Weights of a small mixture-of-experts language model, trained from scratch on English Wikipedia.
Experts: 64 ReGLU neurons an expert, 6 empty slots to pick.
Training: 371M tokens, 5699 steps.
Below are experts of layer 8 (counted from 0) of a mixture-of-experts language model. Rows are named router (the router's row for the expert), gate (a neuron's input weights, with its number), up (a neuron's input weights, with its number) and show model dimensions 0-191. Each number is 500 + 50 x the weight over its row's rms, rounded and kept within 0 to 999. Numbers have three digits each.
Before each expert's rows: "comes after" lists some tokens at least twice as common just before its tokens as in all text; "mostly gets" lists some tokens that are sent to it at least half of the time. This comes from a sample of Wikipedia text that the model never trained on. Tokens count by the router's weight.

# expert 36
comes after: "the ", ", ", "United ", "in ", "New ", "of "
mostly gets: "United ", "New ", "National ", "American ", "University ", "South "
router:522511550600511441497580555519530391465571596474476640421528468450485561522510533472471493390416441523501489490487519443465495497496495484405477460497451559531517519497452475505483390438597417555513524587509484527495514453555511352473583473470469485548508434516499400490505581447491517489357525455483601453485437516416491454487522525493468466500458458491471465527397429526480499487455477526488497613405582471497476462486504510534468490575502477500529472494427568553557506501475485495501496428470520462518476487523527396343460567498452535527501469478389513383522460477487488465
gate0:428597551515496495441622434425500451535499593494551490504491466546516467547450581480439493508497529471514549466536483453463455548460585555595495532553476630489470553504496441513511595511451482542477518579442539619496397499530440433521429498438448496492474519596494491514526453455456435533509491496488555560474434489405522507491454529483522497449484500453478406501474461591563485450542485533451389493607525588427472426609523535546503588554494481547474477414489477516504545499494542470507558467515527528507465543520421503499482527559459530527412496639570531517370393490514461439
up0:544502552536608456420455525534544554566557451600511482470491505583552498518383486509483507517488477533484531561522438569548455437480510417443533530497510456509509414588423486544411444440531426593586578478506555470557495478567477500386533461470479562517469530483467541409406354493447519475570518502501538512568523486521571558538474478538545457526513468618540611535527595492506609476540432520403469525524451415451475508426560471522451509419520482473484437541441528506523436513478521496441429382531551498476479488484509537483462484487464492473493479474536582478568470561472598477
gate1:435396574483566395397583515540499514506489493562519555433558457462548520491552526501508478505458410426487562431554520418598544419495471560509508511470524528602434476509426501485515480480508526476404516432598482521438527429535554558518467479511500477557458423491511487512432518416488573551508512516424427521478454482456453528489499479516552566561491573432430455537493624546463580538526483523484457599558494433500486526583401484573579546540458446443431481517542507436465508431591531488491506421547441527530561465494449473468528579423524492398492504521559458435484481622517532474
up1:504473460463558545446490489432425473554481340469485582481494422450506443554528511481486558533492510482484522475498441384434501523542513547436414577564515458527499427500468475482512507539551544473613512455489479443535527510429450517499446460469549495500491430452520424545479465490497454514538479573425484452443519511466490589530429473564474457452575483534505445527569595533520580506441563473484432530488579570460519488489470453544626556443477539467541417498492549458409542543502496441387617455542515496597492491477544549571599528399518459546496504545537478517527430409364494545

# expert 45
comes after: "the ", "a ", "The ", "and ", "an ", "by "
mostly gets: "former ", "President ", "Ex", "member ", "major ", "inter"
router:526436524557490480461477527521409543453595560505320621539526466476470497539550534461315473425480536493466448463468499470445456515467482466452531481532467564540526513462482492468491472456509592541528646501522427548528524452466413548400601460398468491481512473537492474514499532456540503521454527475466583466500494537517474490482525497505479454445374585481506503527612520551494518464501497443463544516519669489462491490486534420534638500469510574463501464452494498425563526533516531485469475483464526488535486480515545558475489554540483531568503443469500522660513492448461538479
gate0:496437457571486476469587383471543608541461505564436468524531534496508536490460448470521539526521518581542509477539565487486422546500570501471508511535530581508538558505500518464550551442486554550543486481573446553549551580511505426382394552455513559497546616493426552470609386484552504529502461503465457413520565542492512517531449512445586450520514497477484467465459601449435550511532530571567575511480477370489410436547500432520558537482385439462559535469529576477502508478523483454486408478514493436533603456558493534474558575493506560455524503511476515464459389471513412442
up0:539405533567548517515426481567557480438476539542465587435456544510520472508504505475521463546495479492526458426516448548520579424565484488470453566557519506493496477499523567462531515495470545469469574583530438510520499500425496394561615537496386513425511512451511536624481502474535510482529434532477505499510577477489479588543563562519507522463517554580430487525465611552503484553525493613493540466516567409504517439492533477427512496450456440512477570463642512527507433504537431427544361561570488490369444501527482610570562497547476537537511463392483507579504474588475486524
gate1:526493503589481483520553525454529476538553561470400610553508448419560482509482517525501477454542497503485520488549526480591428539513447498437518535454515549516559456454453490467448509410443468451563458476536472428484546450488478505469487401478481547577524515513488557547453442507481538516498422524505588476540351460450437521469526604470446530534458423538381553466558554587481504500618527396601433493449524579528578458569535545506544568511502438591509534383532488493464478584510550540498482401455512483474484508533451532566552519422483595449492421469488492544534450597471541575
up1:524544503459501507446480433499539536443465455505471399500515496470448415579559475478584473533506476430469566437564430517414494536592474513572405449477519517489442440504500536443492562567487467518475591562482601551577517556459482459522601562477464477512476500499481459484650495566612517452492454527502522368516538526461464454461450464447469557542470419421533469540533392610379517476507450575437483440590496534444458547492494472467514447548477496468486591560553462502425530419522494567434447521514600468480521517546491413507520489540527505500543574433474469485546513546415518507

# expert 25
comes after: "the ", "a ", "The ", "his ", "s ", "an "
mostly gets: "population ", "office ", "Total ", "people ", "service ", "tick"
router:580455518483492495509440509523522524490568546471446542485539482458410528521507525499323447476470432498487471490485513473481479495458481471582523455515452533524531522496474479459474350468527370538521502523506467515527524471488469705409600489421481451478558467557499517516510545460545503517483544463467556463481543555595469491465534479479465474496531394460491504661555567527523469491535480438481515532537562459484464485489541390526420455472539522468527499490594482447518500533513526467468486477478518478527461485530536613457481392523376540463492461571476529373527503640443527461
gate0:611465536605451525444485427428535463557503450590510548500506377517516546447499529535476443488525529508482433533517535507522560552536421608443526515500365538489444510458428533475492457510534403566528500494566412488524530440403458482550538555564466570459473460549428501590572574443535536525475469468433547425551541435567472533527554543449435459573551444504491496430516534529510471492405574580528491503460536473467486553566515459551504427421477447532528451485448427388519525412471578548470512508522450459449510520400507517538479468583485462456550573524484461482527560493487397447
up0:532508425487549485521486599596517484523524488425542464443562528501477416504499486451373565407524429557504464457443483505378469530548476382478519501476540422443509478507485496522514517581439531505553513455437469469539499438520520446461512425448612515532430494485468517376521455591446443473520415469515467437479501607438423563436440482517606454450478497455552467586477476533437520498498506502529500574645422517503523459424497438513519484465545574498567556550450521504557556518552512430504624430560460526502456480588481495450517403461551522468485482519574535472471513463453510546
gate1:568514443506505451470418552477431521521479436500518522555532516518560556545523546556585483441524482408512524534508559432485444462506597483564472434522511489510419505481519567505511492502520439404512564473577559520509499560524551508455530381472463526496574526615552524555504515496522545571450543444531543487583522512462374487473570500494482523446465469540550459461545587489515556521550502383541438579498381536391431471481555542544343497519375464487506411455489548490443501466416568481530472520461502451574487609541450405465530535495550508469504516500546479485542455613489453519
up1:524526487550588456464425521504464532548536484586394483457570497437543508454483490446539552384509507500516549431469462456544577410515560538488467460494382527486534461378548502467401589453449482505523475506533460474439465512450430435389478440548516499535537532452472511480461511545499420554536564494491437484442461470576527515477560460514467585626514459497488479589529473480492461471433506533473529568462504448614502491557459554551424547455472498521462528558467603439506541531544449450411503509541543582473450418468475556459470427498534488473558576505612607459489487493542621509

# expert 29
comes after: "\n\n", "|", "\n", " ", "==", "also"
mostly gets: "|", "==", "===", "== ", "=== ", "===="
router:404540590502512479411483579538565512491445506558526465523542511453478492495531523359392554420480401502445479427535525484524496583472472487534509481489479494536513538484478529460492477365482380535582472605588502507528511479512460553576512508598491469581397452542424375528532476491486535519564531472463511437490401513489471471459514416447513489514461535481454496407572397526576456472465490509489525407568475459494488464485504548522396462534534517475537514465388574491531514536613552456458487442467531490536484437527500552429460386532521516501441465470489497616509441499495535482
gate0:498564546455483502555505477566481478531502479448480453565535560450508497431519531566479494373495497514524484445504510541557487465409507469426533461433477471584522574598474605437498469566450482485510670481493454509454503576576490573409505530428507435455405520565496520590526496502524502460549420540484463490451391535538476529480585564483524424521482553416533414511408511448538560536469505461421511441435527458484532562471396474513496469504460556555486575486522422569428447502469548530540490567476505463491484575538473509507588461577530556438451508522541441420414625519499448506
up0:503612413469502447512533428412467602522533423515397500506421495383343505591453505511503499590478470488585502526468404558553487452465506519489515521593475531465538481492499524423556529477544518486528543487600521454485459492525512491595548512461533469487568553452462568511548540501454487534489571513471511589469480438412591457443527493553447512504551580527515514490451444574484515495501534557510486520422520569497437489498400505548503545596484499395534546627565482398523412501488539497476521448528528471508545397583572465456498535492530458448500495478457483525495510436559386464
gate1:400484494512545428496483460514547473456457490442441476546557424529529495529511517545545524513516451378464567458506575523510494516432518408385457526560419551474494576451560458546534522413528579581524549558503504565501476515519402527536507513533632544459498430552499418543515477524502499440454512462490525423490448411487437447511485426497478478459415498423464513566491441505511440477487530507502529600493503383481471523536542483549555500437482561461564462533419480566535573521486461549544497516516539582506442482525521527566433482484525518602487549606608604485617481539479406393
up1:536487425465460544524513473520512529477502453417518546493442562607543528479443469615446502468511578452478475516489480564526482500599467561513483477551502420477452547493490414543482490434488466489516441461449597398497410520521539503545497421429495456595502409430477546495468566471535548549486419554520566441481460559467515499562503466534439528445519524495434440430512470526536553516588574474518437460486555458427553447410439480571475509564527473533514532550480546534408529481495480514549558593503455438545595469537480504616537498464369494469424459464548494524455346503395488426

# expert 17
comes after: "\n", "\n\n", " ", ") ", "1 ", "2 "
mostly gets: "=== ", "called ", "| ", "== ", "named ", "==== "
router:437500528465538471517540495510495522500482481535577498476565495512476505504585568395458452519346566422484486448504542510523443575455503512487584519547471508524511509477492448405480603383478554526423454467440450508470498505455461449476483439555450518529452431513411447570507493497526621557465488416461458387522467586561497487486523483441487412466535461470523528500515443573492439440529442492466501516489540444411469490497477565532459481468594426521543351473571487445470565518508466494491440466426514417492530395494546494545461515569526524417494469541431586478545457472510657455
gate0:504439458567485533563519595451494433475407542541451537588499491427531585471477547434625415525524493519505437465531586465541502448443468482501562542509577394468468451325574534403464472553461558444572455548530499454511565536550560543536487514500515453623492464491476549474476527493495495472458529546457521547536537511513513521490522572401483463494522433543549491488496510505464480463493552519442382389452491541450473527523487443437530572632499539521514516510569534473493466517517481542484574560554437595602501448557502493436549546528547586580580470514464469482525438530440510531
up0:565444436513441545529466494529492509517454508530459500439397495510480423472554439525427456414451436462601456481497453501444574508494475500518487543607489495550574446592478521529478531556552504426519466498592543558588575513497418525485505503579498488503529627463544382384451511385464525525521494508482486431511428499490492510488531548611579573518566559542466475483534531587456491573465515476489485546535477440482489505429563457552504434538448521617458415457444556460446502476507431534455583492478520422481465482456437600469469487490509516436563518431551521598547429525451440426
gate1:588487530448524458509501413548552472568427462427524522517529541513535472457517509514578540481394483512384480543484368483498516468532362520572490528413451474451408495455448475511430503445490467538527602491492497488479509543449486491618557457579547626505578551447514439614466559458496436494533503477539443469524506496515462562472526496533486540523606443485501466481439435551522522472500446525425478516514578531389495469490493526529457519574598398614395485481507423437482462521459518550568490412569486498552576420530521496501508510412481531446509478431436519469470479533502545473
up1:598476587487479506504490478551423464414533523562501518551537460513506530543508517431499494505443565501491450618493572493491425490464444418587459504547611425510451467550560439564505541397588439411543484511475564585448518566491469431498434449547552478525517537544508511444485446627487540565479579478532586513467475438498481407468520453619531572487499551567482548450489506466536526473419515509445473460520511528472560528594447520562597544458477408438503555546466517555387450482520459481455437479511553511434451547489514505506546543536432481606565463499498496447463539530393533446

# expert 46
comes after: "|", "| ", ".", "200", "–", "201"
mostly gets: "0", "Died", "0 ", "birth", "|", "4"
router:381518446570487462758683516509588521471456521496510407495505521491473526536505540474489430402467534473455470488457520458473462510473473477514530482541452534508545509485476487496460612467519385538429614531506466507529512453540445583615574479505464474441380485583488405537507409465525537521569526468475523474468491516420480503489544484433467464501457431487525545471459452530511590448479496415454535560442441494473467496473544518525484449590526659489533481466470468534551514524516544485481460457494519488514454484515542492448486548542509528507488481429499522453551496506452505492
gate0:443463488526461511599492518478396529477458525503526532558490445457485525504487552453591568482501571510468543449508495585502521584485438506602511528452551463554542566493510573450482537554450473584520501475600565552530523601386429523503544569498543394332452490480509481595522512507514583501518445534499582515443455514481557514519529480533499467551575471448469541482532584441452543516495519456477483531468518480456629555428400667529513503575496577454569557467505447534547476485469550450522506497462475553582494457460456467544506444496454470465511556427541551373475488458498532515
up0:553434544427569489476472525490557438487476586538491431505557538481468542531458494555384413561489452502485547524546493493527510501476449404509502542543482436459456433437478548613502441497483534489443522501498386464550370452489507443477467454457429491596461542511477500594476456569495533368525412380497512403466508443535455533524539508397458529448548509502467575530476481489466468497507449442566494471516546533475510543545617415513509550492510492417540456539565512516493543568518380537589548492535481517496542585534546456533488350482497506475475506590447488593528557550475524538
gate1:497435604470524536407508474532489494454497503486511530490490553492455436501619435431512503441495451459509523552520541514561541481476498607501445390565504498536499564555456482505591442471484499449486553536556495507518477533446464497520495566485420555479522479446404506551569446471478507514411568629441564485401492517486491435509441449553492494536457565475494448556506499443526539474465438525509526498514551465496511591579453433530464494447553473508552604592427448464515586542480575374516501503560507389622398525507528496569633380483419484480543527459486512508476465564455505539
up1:455433469445473527435542473507380594517496515434526580492537515470441457558423458526598451552540419506582438559513524522493461525465413571444517427435504505602517473459497530534496454491457535449549514413526497515423490584401463595493553478427510468494557504428403566455503464514530563462428478491459448540489495505441486441416479552473500477489525511592546472577459540559464475577527439477413547439525530458471426453412415461582496530479459526559466504534479416503524474429468548445520534539468518613571575566501458459511536457482506513557482465431617464549452551515411470447